Below are experts of layer 5 (counted from 0) of a mixture-of-experts language model. Rows are named down (a neuron's output weights, with its number) and show model dimensions 0-159. Each number is 50 + 10 x the weight over its row's rms, rounded and kept within 0 to 99.
Before each expert's rows: a language model's description of what the expert responds to. This comes from a sample of Wikipedia text that the model never trained on.

# expert 11
What it handles: En dashes in number or date ranges and scores (April 11–13, 72–87), and month names followed by a day or year.
down0:44 55 49 69 41 48 56 51 43 38 54 45 39 49 56 38 51 59 39 44 22 54 48 35 52 43 59 62 42 67 44 59 75 52 55 51 65 48 41 50 25 53 55 54 57 61 58 50 38 55 31 71 55 74 44 48 44 61 55 47 38 54 50 53 53 54 52 57 54 65 46 53 57 45 47 69 55 52 55 46 39 66 46 44 32 43 57 47 41 67 56 54 43 45 57 52 49 51 55 50 42 45 20 67 55 50 40 54 42 46 64 55 62 36 60 37 33 54 49 38 42 50 49 48 50 60 38 59 52 65 41 51 59 50 47 59 43 47 54 39 48 49 55 48 48 61 53 38 57 59 38 35 58 43 32 53 51 33 56 68
down1:63 59 51 33 44 31 55 50 48 60 32 40 37 30 56 46 49 39 58 72 42 45 37 50 52 59 61 46 43 58 55 44 50 51 60 58 50 42 34 65 56 38 56 44 74 53 64 53 68 35 46 49 70 33 57 52 45 53 36 51 62 42 49 37 54 39 37 58 52 52 40 41 43 66 24 53 68 57 64 43 63 51 41 59 67 56 50 30 62 65 44 45 49 50 44 23 44 59 56 49 38 45 36 61 53 55 49 50 43 43 41 54 48 41 56 38 35 56 63 52 43 46 29 45 50 62 47 47 32 58 52 47 41 46 44 34 47 49 45 70 46 53 37 48 57 53 46 39 54 55 49 46 38 37 36 53 60 51 60 41
down2:35 53 47 53 55 34 53 58 45 57 84 32 57 42 65 59 46 38 63 63 49 42 56 57 44 48 47 47 56 55 49 45 52 59 34 45 37 50 44 42 50 61 34 61 53 52 69 37 44 54 52 55 59 36 26 48 49 56 51 61 51 70 47 52 31 60 54 28 57 48 55 47 48 40 55 57 53 67 26 54 40 42 55 59 52 58 50 48 43 45 57 57 51 62 50 48 63 53 69 57 65 53 31 23 34 66 55 61 62 46 43 50 37 30 54 64 56 46 59 56 57 37 52 49 40 51 48 54 48 47 57 49 60 43 54 62 49 53 61 55 49 56 45 31 41 45 43 55 48 47 52 61 49 37 61 44 44 46 63 51
down3:50 39 52 49 47 57 46 42 37 52 55 36 44 51 57 57 55 65 59 41 60 65 52 47 38 45 47 64 29 47 50 66 51 81 45 63 48 59 87 45 53 64 61 61 63 45 43 59 63 46 78 47 39 41 47 62 30 52 54 44 59 51 36 57 55 58 62 50 31 46 38 58 37 60 71 45 30 46 58 52 57 52 70 62 43 53 59 52 45 48 41 33 48 57 47 59 54 49 53 65 49 53 60 58 71 35 39 48 51 58 43 52 57 54 51 53 66 58 60 48 36 56 59 51 38 44 34 54 68 46 53 50 62 50 57 50 54 55 50 64 46 66 42 43 50 60 33 66 62 51 46 43 52 49 66 61 55 44 37 40
down4:46 53 59 42 60 36 29 47 47 54 55 48 49 58 45 35 54 47 62 31 43 49 46 59 58 38 40 59 67 52 56 56 43 61 37 58 65 47 36 56 43 66 51 54 59 49 56 37 45 53 48 70 65 48 51 56 41 55 50 64 40 54 50 53 49 56 41 47 41 26 61 34 64 38 46 62 60 55 61 45 46 47 43 77 51 46 44 57 50 62 46 57 49 37 48 35 38 56 58 61 58 41 47 42 46 50 54 61 60 41 44 25 54 45 58 43 56 47 47 42 52 50 36 65 36 62 56 63 50 37 36 46 45 44 42 58 65 44 47 67 49 49 62 47 69 44 44 43 46 46 47 32 70 66 50 40 66 47 50 59
down5:61 46 59 48 43 53 67 59 49 48 61 59 29 70 55 48 52 37 65 45 48 72 57 52 51 58 53 46 53 71 40 47 57 48 65 61 55 59 49 54 71 54 66 50 41 62 37 58 34 74 57 52 47 58 43 53 40 36 59 43 46 49 42 39 44 46 45 57 42 39 63 37 44 52 30 40 45 62 36 44 47 49 46 59 50 48 46 59 57 49 45 40 63 54 55 77 49 58 39 53 30 48 61 48 50 59 55 52 61 56 63 47 48 62 49 81 51 47 40 46 67 60 53 39 41 47 40 47 51 58 53 44 39 49 44 48 63 45 46 61 60 61 48 32 51 42 54 37 77 58 49 59 50 57 56 44 43 37 50 50
down6:58 47 36 45 48 61 39 47 32 37 45 65 42 31 58 46 47 58 47 33 52 45 42 64 58 35 37 43 68 61 42 54 40 56 54 55 63 53 52 44 46 40 52 58 68 43 45 33 49 54 46 39 55 40 48 53 52 44 64 32 42 51 38 52 55 59 54 43 52 56 48 42 58 51 57 70 43 40 45 35 49 57 34 29 50 65 42 50 44 39 56 43 40 40 47 47 57 49 71 72 42 31 63 45 50 59 52 39 58 56 36 54 62 58 50 27 45 49 47 45 64 56 29 48 45 55 69 52 50 48 55 33 64 57 57 65 48 46 41 31 50 54 47 51 56 57 61 39 49 80 59 42 39 62 66 44 47 55 49 53
down7:54 37 51 32 56 35 53 25 41 45 30 50 40 64 53 54 49 46 44 55 50 46 54 44 46 58 52 70 37 43 69 67 66 37 68 50 59 37 39 57 40 43 49 36 39 49 64 61 25 59 52 49 47 51 47 64 52 48 61 42 56 34 53 61 61 52 43 53 58 55 50 26 57 42 44 48 66 48 51 45 49 49 44 50 47 47 53 56 55 56 50 33 50 26 58 56 50 47 60 41 54 57 45 42 55 54 49 46 44 49 44 65 34 43 48 47 46 55 55 66 50 50 41 62 39 58 43 53 52 32 70 42 28 48 49 39 36 48 48 60 36 41 48 57 61 41 54 48 45 65 35 44 51 29 43 48 38 53 62 40
down8:38 56 53 58 51 41 45 55 41 54 32 46 67 56 60 50 49 55 62 52 43 62 57 40 50 36 56 43 56 49 39 48 58 41 47 51 50 59 37 57 31 53 72 51 44 49 40 36 44 50 24 47 54 62 45 48 51 54 50 45 49 41 36 55 56 53 56 63 38 68 60 66 44 48 41 52 27 51 62 64 50 44 59 49 45 48 56 35 48 42 76 48 39 57 59 49 33 68 41 61 44 58 65 69 45 58 65 31 39 52 51 61 67 44 50 61 59 55 47 40 36 49 51 52 52 56 63 26 82 37 56 55 64 43 60 48 48 48 42 56 39 36 40 49 47 49 47 40 66 52 49 60 46 48 46 66 47 46 49 52
down9:33 53 51 45 41 62 72 69 56 39 67 50 45 47 32 44 56 44 51 58 42 46 68 42 41 56 43 51 59 55 38 51 47 47 56 25 31 51 51 49 54 66 57 45 53 62 57 46 56 60 51 51 41 54 43 48 57 62 49 51 55 41 40 48 58 60 51 41 56 59 46 48 68 48 37 52 38 54 51 45 60 43 39 42 44 53 59 60 70 53 51 44 52 56 56 42 31 46 71 55 49 28 40 69 55 54 67 49 63 51 34 34 48 51 59 61 59 56 46 29 33 42 34 49 60 57 46 53 54 34 31 52 62 49 45 55 61 65 52 58 46 59 53 60 65 63 36 59 48 29 73 49 66 66 45 48 46 50 70 56
down10:35 51 54 59 52 45 41 65 36 52 40 40 49 54 50 57 50 47 48 59 48 58 58 43 51 62 57 60 49 59 43 65 54 54 51 40 37 48 57 70 54 61 59 48 48 47 46 37 51 56 53 36 61 56 55 44 24 60 52 49 55 56 82 37 48 53 39 50 49 49 47 55 39 55 47 57 66 50 62 72 67 60 44 42 58 32 44 57 71 61 47 68 37 39 55 63 61 65 58 63 52 50 47 38 49 62 50 51 39 48 48 48 57 59 56 46 54 71 36 57 37 56 60 45 53 38 34 61 40 53 44 46 57 64 55 55 56 40 34 81 55 56 46 70 60 45 59 45 39 37 27 50 48 39 63 52 63 66 40 47
down11:59 67 55 49 50 44 46 56 31 48 40 21 46 46 55 56 47 39 61 53 46 61 35 46 59 61 42 28 54 59 60 51 62 43 54 61 30 46 61 57 40 50 75 53 57 41 48 64 48 50 55 54 60 50 50 33 48 57 41 49 52 45 57 56 60 76 62 37 60 56 38 51 68 29 42 48 48 40 46 45 55 45 26 53 50 39 66 49 47 63 52 35 50 43 58 59 55 58 38 52 43 54 50 45 50 64 50 55 48 53 49 50 40 34 50 64 54 65 70 49 58 54 59 43 45 34 60 52 53 43 41 39 61 53 44 57 56 50 53 45 46 45 28 46 58 53 60 43 45 48 43 46 35 33 55 61 57 37 60 55
down12:59 45 71 36 64 56 34 72 57 68 38 79 44 45 52 65 57 51 60 56 49 50 48 40 63 54 62 40 51 57 55 27 55 61 48 49 33 49 42 44 36 31 53 46 50 49 62 36 42 61 44 38 52 41 50 38 42 54 41 49 61 51 54 64 46 51 56 43 31 60 63 51 53 55 55 64 51 59 43 33 57 47 45 50 70 49 47 50 49 50 48 72 74 37 76 57 43 52 54 46 58 41 60 58 50 53 77 54 57 52 45 50 63 53 56 45 47 32 49 63 54 61 39 47 51 38 70 53 51 66 57 44 56 51 44 78 36 63 39 58 52 34 55 38 61 60 68 43 45 62 42 58 54 69 40 49 57 71 54 63
down13:49 41 59 43 47 56 41 42 57 48 50 56 52 45 69 50 45 56 50 60 48 60 43 68 47 58 54 59 47 38 70 66 34 49 33 52 36 38 57 47 50 48 38 47 57 52 48 36 53 51 49 34 41 55 61 59 49 47 36 58 57 50 57 45 44 39 50 54 55 35 41 66 57 49 35 38 51 42 35 59 52 43 50 65 48 49 42 49 42 31 50 67 44 48 50 43 57 45 46 56 46 61 51 48 47 45 45 33 57 62 42 40 46 51 64 54 63 64 61 70 40 51 54 43 43 36 44 50 46 48 38 50 40 45 29 37 25 51 57 52 38 44 37 36 59 45 53 64 47 66 43 47 59 61 49 47 43 51 52 36

# expert 47
What it handles: Hyphens joining compounds (left-of-center, state-by-state, Semi-finals) and line-initial dashes in infobox lists, plus "under".
down0:45 45 38 46 54 41 38 45 55 62 52 47 56 57 63 27 46 46 68 53 65 47 48 64 55 53 58 54 53 57 36 51 43 36 40 56 50 35 53 43 47 31 52 61 62 55 44 66 64 50 52 57 53 44 41 49 54 44 26 67 47 44 52 41 58 52 52 56 57 51 70 40 45 34 52 45 39 47 50 43 57 60 42 52 42 45 49 38 40 49 56 72 45 73 66 58 58 34 46 50 47 50 64 51 50 50 50 67 45 50 66 52 58 46 58 42 44 49 68 45 55 73 51 28 54 35 62 36 52 47 46 66 55 56 49 77 50 56 37 52 62 39 46 56 55 52 42 39 51 64 55 47 60 46 68 59 56 36 48 42
down1:55 49 46 65 52 53 44 55 53 30 60 39 53 48 24 45 50 61 47 38 41 56 53 49 53 49 50 52 40 59 35 52 58 39 67 52 62 59 58 52 30 53 47 47 49 49 42 38 44 62 45 33 43 63 35 71 43 44 59 45 49 42 49 55 64 54 59 60 38 56 30 50 34 70 44 56 51 54 43 41 53 74 54 54 43 74 49 73 70 57 58 44 48 36 42 49 49 40 66 56 56 69 37 44 54 48 47 32 51 57 48 31 28 44 50 58 44 44 65 33 59 47 45 49 45 57 51 53 64 40 51 54 45 58 34 39 43 43 55 37 51 35 65 55 47 58 64 42 38 47 13 52 33 47 55 50 75 50 37 40
down2:67 45 44 59 48 39 19 61 54 46 37 34 54 38 58 39 57 51 53 57 50 63 68 56 51 61 53 38 64 60 42 54 66 59 71 32 63 46 48 59 59 43 56 42 43 48 48 51 52 52 24 64 41 47 68 31 63 37 52 33 35 76 61 42 42 63 57 56 40 55 40 47 50 44 48 57 53 57 59 53 46 69 53 29 59 49 46 55 45 42 38 35 45 57 39 45 50 54 32 59 45 28 53 51 47 53 41 29 46 55 48 55 27 55 47 74 48 48 47 59 40 50 50 59 53 48 55 47 65 43 73 69 62 50 47 58 49 48 70 45 46 55 40 38 52 41 51 52 63 47 56 44 44 38 49 54 50 47 61 50
down3:45 46 49 47 61 47 38 46 43 37 53 45 56 52 45 54 76 69 64 59 52 67 59 43 48 52 70 36 64 52 48 70 53 39 42 36 57 45 37 52 65 43 50 51 53 63 55 52 57 57 40 50 60 36 44 61 58 52 54 48 52 59 64 42 55 26 36 44 56 47 49 68 49 50 48 57 63 52 51 57 59 35 41 51 43 63 45 66 48 51 48 53 69 49 49 61 55 44 55 69 49 39 20 56 54 43 55 52 66 44 66 48 47 43 43 55 49 43 50 58 55 65 76 62 39 34 61 51 57 56 31 56 56 30 57 29 45 43 38 54 47 40 51 54 67 57 51 40 58 53 47 35 53 47 57 56 63 52 47 58
down4:57 54 50 42 61 58 70 65 46 52 67 43 75 47 34 52 58 50 49 44 38 38 59 54 40 38 63 45 52 50 67 70 67 47 50 34 50 49 54 47 50 28 56 56 50 48 42 18 37 48 59 60 59 49 39 51 52 56 52 58 36 65 35 47 65 59 47 51 45 49 45 58 64 50 46 40 46 35 48 49 38 39 52 59 59 30 42 54 51 85 60 36 52 69 66 21 60 36 48 53 61 54 39 62 58 51 57 57 66 46 57 48 51 48 46 33 40 35 48 39 41 62 50 38 52 53 50 45 91 43 56 37 53 62 40 63 41 47 47 45 62 59 50 58 56 49 44 55 36 39 54 45 69 52 70 43 54 50 76 43
down5:51 53 66 43 43 46 55 73 49 28 44 45 60 51 39 40 72 40 39 61 50 41 54 59 50 73 42 48 57 38 63 54 57 41 63 67 53 42 58 52 31 50 52 48 32 45 49 33 49 47 45 73 58 45 32 56 35 52 59 38 43 40 40 38 40 53 45 44 25 48 53 55 57 49 63 36 52 49 47 48 40 49 46 56 67 55 47 48 57 49 46 50 52 49 28 51 39 73 52 54 72 56 53 61 52 43 41 56 61 55 58 60 38 40 36 53 57 60 59 53 49 47 33 42 48 42 40 61 46 46 55 46 46 49 52 56 45 55 59 55 50 42 29 49 48 47 55 54 47 38 52 60 45 48 51 32 60 65 58 42
down6:49 57 41 59 45 52 65 41 45 43 54 54 48 46 55 45 54 50 52 49 57 48 35 45 52 64 40 48 46 55 60 56 48 65 51 74 38 48 40 70 55 47 65 46 36 54 52 40 53 42 45 43 54 46 61 56 50 33 46 73 58 54 44 38 47 34 34 35 57 58 54 40 68 57 59 55 38 41 44 41 63 44 43 39 38 47 66 51 53 56 53 35 40 63 65 38 43 42 57 52 46 38 52 55 37 46 35 16 47 54 67 46 34 42 56 52 49 53 43 52 58 67 47 54 53 62 32 38 60 60 59 51 60 41 51 46 70 63 67 41 38 65 47 48 65 52 60 46 62 40 55 55 53 58 67 56 60 32 68 58
down7:47 43 49 55 49 60 52 57 46 53 32 33 62 22 19 57 43 57 50 61 63 55 52 47 53 56 37 33 69 47 45 41 57 50 70 41 43 31 48 53 54 41 73 49 55 48 50 51 46 46 58 47 57 57 40 53 56 70 66 57 54 45 59 61 52 35 51 59 53 36 88 60 46 43 30 36 46 46 38 54 60 56 40 45 49 46 35 67 39 53 39 46 43 53 58 48 49 49 60 55 54 59 56 48 66 47 45 57 36 49 60 46 67 41 27 53 42 36 48 53 60 41 51 50 37 47 52 56 33 43 45 47 41 53 57 53 48 51 58 54 48 40 36 36 55 47 55 56 56 28 47 32 62 49 54 63 55 51 41 64
down8:39 47 54 59 43 51 59 55 55 48 51 44 50 38 34 56 44 48 64 52 45 73 52 54 42 48 55 51 34 40 55 43 39 50 34 38 54 40 58 46 57 53 54 54 38 49 51 45 66 64 51 59 51 34 54 42 32 36 51 51 56 61 27 61 52 48 60 46 81 38 36 50 46 40 35 52 61 30 51 44 38 65 62 56 56 53 44 54 61 33 43 27 32 49 59 36 56 47 35 52 35 40 53 69 58 44 83 54 31 46 51 66 54 55 48 46 49 47 58 31 35 42 38 53 61 32 51 54 43 46 47 55 37 57 48 43 44 66 56 52 51 50 64 61 66 54 40 43 60 60 52 65 43 53 39 51 41 41 52 43
down9:52 64 47 57 64 61 64 65 65 52 44 61 41 50 69 50 35 44 58 58 69 54 49 43 35 39 51 49 35 44 34 48 55 32 37 37 56 40 45 53 42 44 63 51 43 65 49 43 56 52 54 47 50 41 62 23 40 30 48 52 54 57 56 44 56 56 29 47 54 57 41 36 47 56 52 52 57 45 48 43 55 45 58 43 37 47 45 57 54 56 48 60 62 29 53 28 43 53 39 43 29 54 53 58 45 51 65 53 45 47 43 62 57 38 61 80 58 69 30 40 46 46 55 27 43 74 42 38 55 59 25 30 52 61 58 52 46 62 50 51 46 47 74 54 63 59 49 55 52 36 53 44 51 59 35 50 51 54 39 52
down10:58 44 51 45 48 73 31 64 40 39 47 54 62 50 58 51 49 51 50 57 59 54 46 54 57 50 33 49 36 38 55 31 54 23 54 33 43 44 53 50 51 49 55 49 59 36 65 37 51 45 53 51 55 43 46 41 53 37 65 44 50 55 57 55 68 40 38 43 50 55 56 56 55 60 30 52 52 41 51 66 32 53 52 42 67 56 37 73 53 64 37 55 45 55 46 65 59 52 40 48 58 38 57 74 54 30 49 60 41 60 47 42 57 36 59 74 52 40 56 36 30 51 48 45 39 33 59 52 65 38 43 46 58 52 46 58 56 46 47 43 40 43 56 56 39 30 60 54 43 50 41 35 48 81 51 47 64 39 38 31
down11:45 58 49 60 61 46 49 47 48 51 47 39 42 52 46 38 65 46 60 53 68 43 46 49 57 50 55 57 47 61 51 52 38 58 39 41 53 46 51 44 33 58 49 67 49 50 47 43 46 41 52 50 56 54 50 67 45 55 33 59 42 38 57 45 52 26 49 41 36 41 52 37 45 48 27 49 56 54 54 52 48 49 44 53 44 50 38 48 62 48 54 72 65 52 58 60 43 41 52 47 52 40 52 64 27 45 49 56 52 71 59 55 83 63 42 31 43 44 71 50 44 68 41 54 40 53 53 43 32 58 55 37 61 52 43 55 50 53 55 33 40 46 57 39 46 46 30 51 39 56 34 59 49 47 56 55 58 53 53 67
down12:31 56 63 56 30 57 53 63 40 49 38 50 78 58 40 54 41 53 39 50 45 44 51 52 45 62 56 58 57 38 51 56 56 34 73 57 40 65 47 44 55 29 48 58 62 61 60 53 57 72 57 51 37 65 41 48 54 49 52 46 46 42 45 46 38 48 62 49 37 64 52 43 42 40 50 63 51 51 62 54 39 61 49 45 56 47 43 46 31 57 60 51 44 53 46 40 54 57 49 51 68 28 52 46 51 45 42 48 50 39 49 61 48 32 38 69 71 49 49 56 31 54 49 67 63 57 60 52 35 45 54 38 47 55 57 66 36 44 59 48 39 64 48 56 58 60 50 23 51 53 33 48 55 54 37 41 54 43 50 49
down13:56 41 57 43 56 39 57 33 58 50 58 55 39 49 52 50 52 42 46 26 42 53 63 40 58 52 40 56 42 71 43 72 54 57 47 63 55 32 49 65 55 59 66 50 40 44 58 59 38 50 44 53 43 38 56 56 40 32 50 39 65 43 45 42 69 42 53 38 55 60 33 59 52 39 35 40 41 48 60 46 64 65 60 68 50 65 50 37 42 57 46 37 55 47 46 58 47 57 46 50 34 36 49 54 56 65 44 62 45 49 35 38 34 52 47 37 40 46 37 54 54 53 45 68 42 58 48 44 37 48 53 54 33 60 80 56 68 49 70 58 51 55 54 64 59 54 37 47 49 47 41 50 46 51 55 59 43 67 54 34

# expert 5
What it handles: Capital-letter pieces inside country and organization codes in sports results and tables, like TU-R, HU-N, FI-FA, plus "over", "USA".
down2:53 54 32 51 48 39 42 53 49 41 45 29 56 53 47 55 55 35 48 46 50 52 50 41 68 55 58 56 59 55 50 52 42 56 61 57 59 55 58 46 40 47 50 61 47 38 55 58 74 29 48 40 35 46 49 37 53 53 46 36 69 60 34 44 48 48 46 50 61 47 75 51 62 66 43 38 71 38 62 40 55 50 48 49 40 50 60 51 72 57 52 59 74 63 43 53 47 31 58 63 44 62 46 45 52 56 64 51 20 50 58 39 68 39 57 44 45 55 63 63 34 58 54 65 35 55 54 44 55 56 62 40 45 50 69 44 34 39 52 39 52 63 58 51 45 51 55 74 44 49 34 48 25 42 65 48 66 47 55 48
down3:39 72 42 38 70 53 58 66 36 37 45 34 38 42 53 51 56 55 39 51 46 41 71 42 66 54 50 75 57 64 49 65 63 61 78 61 50 51 41 46 54 49 45 63 22 52 50 63 60 40 44 48 56 38 46 53 55 69 54 53 56 41 51 63 53 40 46 43 48 45 65 62 41 60 46 40 64 24 50 50 38 52 38 54 65 60 59 65 75 50 47 52 51 59 57 52 49 46 55 72 47 67 39 46 50 52 48 35 67 55 39 48 55 43 47 54 38 38 56 56 51 55 60 38 60 59 54 47 53 42 58 50 36 60 46 66 44 42 63 64 53 27 53 43 48 69 66 59 46 51 52 61 53 64 70 54 51 40 60 42
down4:31 51 44 28 56 42 46 49 69 39 50 51 46 55 74 43 45 45 57 49 40 44 61 48 53 66 70 53 59 56 55 43 69 45 41 72 42 49 46 45 48 51 41 50 61 54 44 65 34 57 47 50 50 51 33 56 52 45 55 52 60 49 60 29 39 48 26 64 55 56 42 44 44 45 57 46 58 66 53 56 42 55 52 44 53 34 44 41 63 63 49 58 46 61 56 35 49 42 57 69 43 55 59 48 41 77 60 58 51 27 46 55 52 45 53 57 53 56 25 56 66 52 59 30 43 27 44 53 37 40 36 43 49 41 37 53 59 51 56 57 56 57 59 44 44 44 40 58 49 35 53 46 48 27 50 57 47 50 47 61
down5:48 47 54 43 24 36 50 48 39 42 67 61 51 42 50 49 58 63 36 49 48 43 27 51 71 57 53 46 62 62 35 37 45 65 57 47 58 42 46 52 65 48 58 57 58 54 33 72 49 49 72 43 52 72 48 50 68 43 49 67 50 46 44 38 42 52 51 50 44 53 45 45 62 30 44 63 59 61 55 51 51 38 56 47 48 50 39 51 55 52 50 41 52 44 54 40 64 46 36 37 57 46 42 44 40 61 67 64 38 61 59 50 48 35 55 55 58 48 65 36 49 46 28 44 28 50 51 44 43 33 54 41 73 44 59 52 46 66 66 47 45 53 58 57 42 55 57 53 58 55 43 40 49 59 30 68 68 63 41 59
down6:53 45 40 33 55 44 45 58 58 62 72 69 36 37 46 67 59 49 55 62 61 58 45 57 69 55 49 24 47 59 76 56 40 30 48 39 43 62 73 53 60 50 56 51 48 41 51 42 43 57 36 54 60 51 50 39 42 48 48 54 62 60 41 55 42 37 58 41 45 62 43 41 40 68 58 50 66 41 42 39 51 60 59 51 51 42 52 42 52 32 42 64 59 41 53 71 60 44 69 66 52 67 34 29 54 43 46 24 34 46 51 47 60 57 39 47 49 47 42 35 40 42 57 48 47 55 49 66 43 49 46 37 28 46 63 56 59 57 46 45 43 47 46 42 60 57 49 57 54 44 68 48 46 50 55 52 54 42 60 35
down7:32 48 64 61 54 44 52 45 48 39 61 41 41 49 56 50 60 46 47 54 49 50 51 61 48 48 49 57 42 69 41 58 66 36 48 51 64 57 34 44 72 31 47 53 56 49 60 63 42 34 43 61 61 46 48 62 51 43 64 48 42 42 48 54 46 56 53 51 57 50 44 50 38 65 35 57 41 38 67 57 52 49 37 32 49 53 36 38 37 45 41 57 51 42 56 41 58 58 51 58 43 54 47 53 55 53 43 41 63 57 57 62 45 42 50 27 59 40 37 38 57 53 64 50 51 74 49 24 55 44 39 45 63 57 55 42 68 30 37 55 44 59 39 60 49 60 43 47 33 54 38 49 54 57 54 41 47 62 48 43
down8:63 46 54 48 57 36 51 64 63 46 47 47 56 47 59 55 55 48 44 63 52 31 64 67 68 54 31 54 31 50 40 55 60 43 56 38 59 54 34 55 59 39 67 43 56 44 42 56 57 52 35 52 44 53 33 50 46 52 48 54 51 38 55 37 60 46 57 48 45 70 46 45 64 54 59 69 53 56 46 70 47 60 48 46 70 58 38 45 46 51 37 64 50 50 58 51 58 40 40 42 59 48 52 39 67 49 42 62 48 47 44 53 58 56 44 55 74 57 52 45 44 52 47 37 47 54 60 44 57 59 72 57 60 43 55 45 32 44 46 63 58 46 31 53 53 47 64 53 66 45 40 60 52 73 48 77 71 42 46 60
down9:73 45 54 45 34 58 61 23 54 61 39 38 43 52 30 50 48 36 45 46 55 66 49 52 43 60 23 54 48 54 37 66 42 54 47 51 43 64 61 54 49 36 53 63 56 48 52 56 50 36 40 48 42 47 46 28 47 72 56 46 46 51 58 44 49 30 50 53 37 42 56 49 50 52 49 56 44 50 56 46 37 41 37 46 59 63 65 68 59 67 51 55 49 55 60 54 44 61 58 51 55 61 56 40 48 60 65 59 45 59 36 42 40 51 71 45 46 74 54 47 67 48 69 61 45 45 57 62 44 56 48 67 46 58 46 44 63 44 44 60 53 62 45 41 50 50 38 78 69 43 54 40 41 50 38 50 47 64 53 46
down10:36 33 66 53 43 43 25 62 52 51 42 51 52 45 58 66 43 44 43 51 47 60 50 62 54 52 46 42 58 31 59 63 50 30 81 61 41 43 56 56 39 53 45 61 51 58 60 37 42 43 45 61 51 59 56 44 57 68 55 58 42 45 44 39 60 56 59 56 42 59 59 49 48 58 62 68 59 58 40 47 38 39 51 50 47 41 56 49 59 47 55 34 52 50 55 54 60 42 63 60 63 70 47 57 65 51 49 55 51 52 46 67 70 52 41 53 49 42 53 56 51 60 67 55 61 50 35 40 48 53 71 49 54 30 42 76 48 43 52 56 41 49 32 31 37 48 49 57 39 68 59 49 40 45 58 58 59 43 46 41
down11:66 34 43 52 48 40 36 37 55 45 35 42 58 42 49 44 56 41 53 61 50 49 51 41 57 56 38 49 60 45 41 58 51 40 36 47 43 48 43 58 44 44 55 44 62 55 26 63 54 45 48 56 33 43 39 57 45 52 49 44 65 53 51 34 42 39 44 49 40 46 68 32 45 57 37 39 57 57 52 42 45 49 42 27 58 71 42 50 53 58 60 48 32 51 64 41 32 68 52 51 46 54 65 68 51 55 33 60 52 45 45 52 58 44 75 55 37 68 43 58 60 63 36 49 37 45 54 49 57 50 65 51 45 57 51 38 46 55 34 43 47 61 45 69 34 56 48 46 65 42 44 46 55 48 53 46 65 59 45 58
down12:32 65 40 59 47 52 56 53 35 53 49 58 43 46 43 73 53 56 36 62 62 39 57 37 26 48 50 51 39 41 52 51 60 44 69 66 43 37 50 42 50 58 52 59 62 68 60 42 35 32 55 33 51 44 64 44 55 44 67 47 55 65 31 49 33 56 32 47 39 56 66 48 58 55 50 47 42 36 48 46 38 47 45 62 34 25 56 42 24 57 46 53 64 39 68 34 48 40 46 60 45 50 49 48 53 40 51 68 36 50 56 57 50 59 53 42 66 41 45 49 43 27 52 44 50 68 69 69 52 55 42 80 51 34 61 62 74 52 37 37 50 50 46 52 55 40 52 56 54 51 55 46 52 53 41 45 53 55 40 55
down13:65 42 45 50 41 64 41 58 52 47 54 35 44 67 50 59 50 43 56 63 60 48 36 53 57 45 70 62 55 43 53 50 62 61 50 47 46 41 39 53 35 55 45 59 27 43 59 49 45 51 51 56 42 39 63 59 43 53 49 49 41 42 43 43 58 50 53 47 39 60 57 58 33 43 58 54 56 54 50 48 58 52 50 54 42 58 29 56 50 58 60 45 44 49 45 34 49 63 43 59 51 59 71 55 47 61 53 49 58 45 41 51 56 54 55 53 74 49 55 49 52 59 52 56 74 40 42 47 44 54 52 61 54 53 58 69 54 50 55 50 57 54 46 59 58 36 50 61 57 54 56 66 57 73 52 53 49 54 49 31
down14:37 56 56 58 47 49 49 51 46 54 48 52 38 49 57 54 52 46 39 50 49 53 37 62 72 56 32 47 49 53 38 43 60 49 50 59 53 63 63 44 61 50 43 52 73 48 47 56 37 64 62 23 69 43 64 49 50 54 57 25 46 58 43 52 43 42 59 57 50 32 46 45 47 60 62 50 63 47 44 52 55 67 47 46 69 37 83 29 46 42 38 64 54 38 66 50 74 51 50 52 54 44 68 60 54 48 51 49 63 56 58 48 27 66 59 48 43 48 40 54 46 47 58 58 45 51 52 40 55 52 28 54 51 48 42 45 52 50 55 53 39 32 52 49 39 57 59 47 46 46 51 50 36 34 61 40 38 56 60 48
down15:71 45 36 60 60 56 49 46 50 45 30 38 42 59 41 50 59 33 58 51 41 43 41 47 51 34 36 43 61 43 44 56 60 53 41 27 47 49 42 44 33 56 50 46 63 49 39 41 48 41 60 31 51 60 45 37 56 48 48 52 66 53 61 40 30 28 24 55 44 42 61 51 40 50 29 41 46 84 64 51 54 53 56 49 42 58 38 66 41 37 50 58 45 45 42 53 58 41 41 48 49 72 52 50 55 51 57 44 52 67 50 60 58 39 39 62 44 38 73 53 75 56 62 37 35 40 47 54 54 47 44 59 51 68 61 57 37 51 54 52 57 41 39 73 54 53 44 49 45 64 25 46 70 58 37 46 56 48 46 69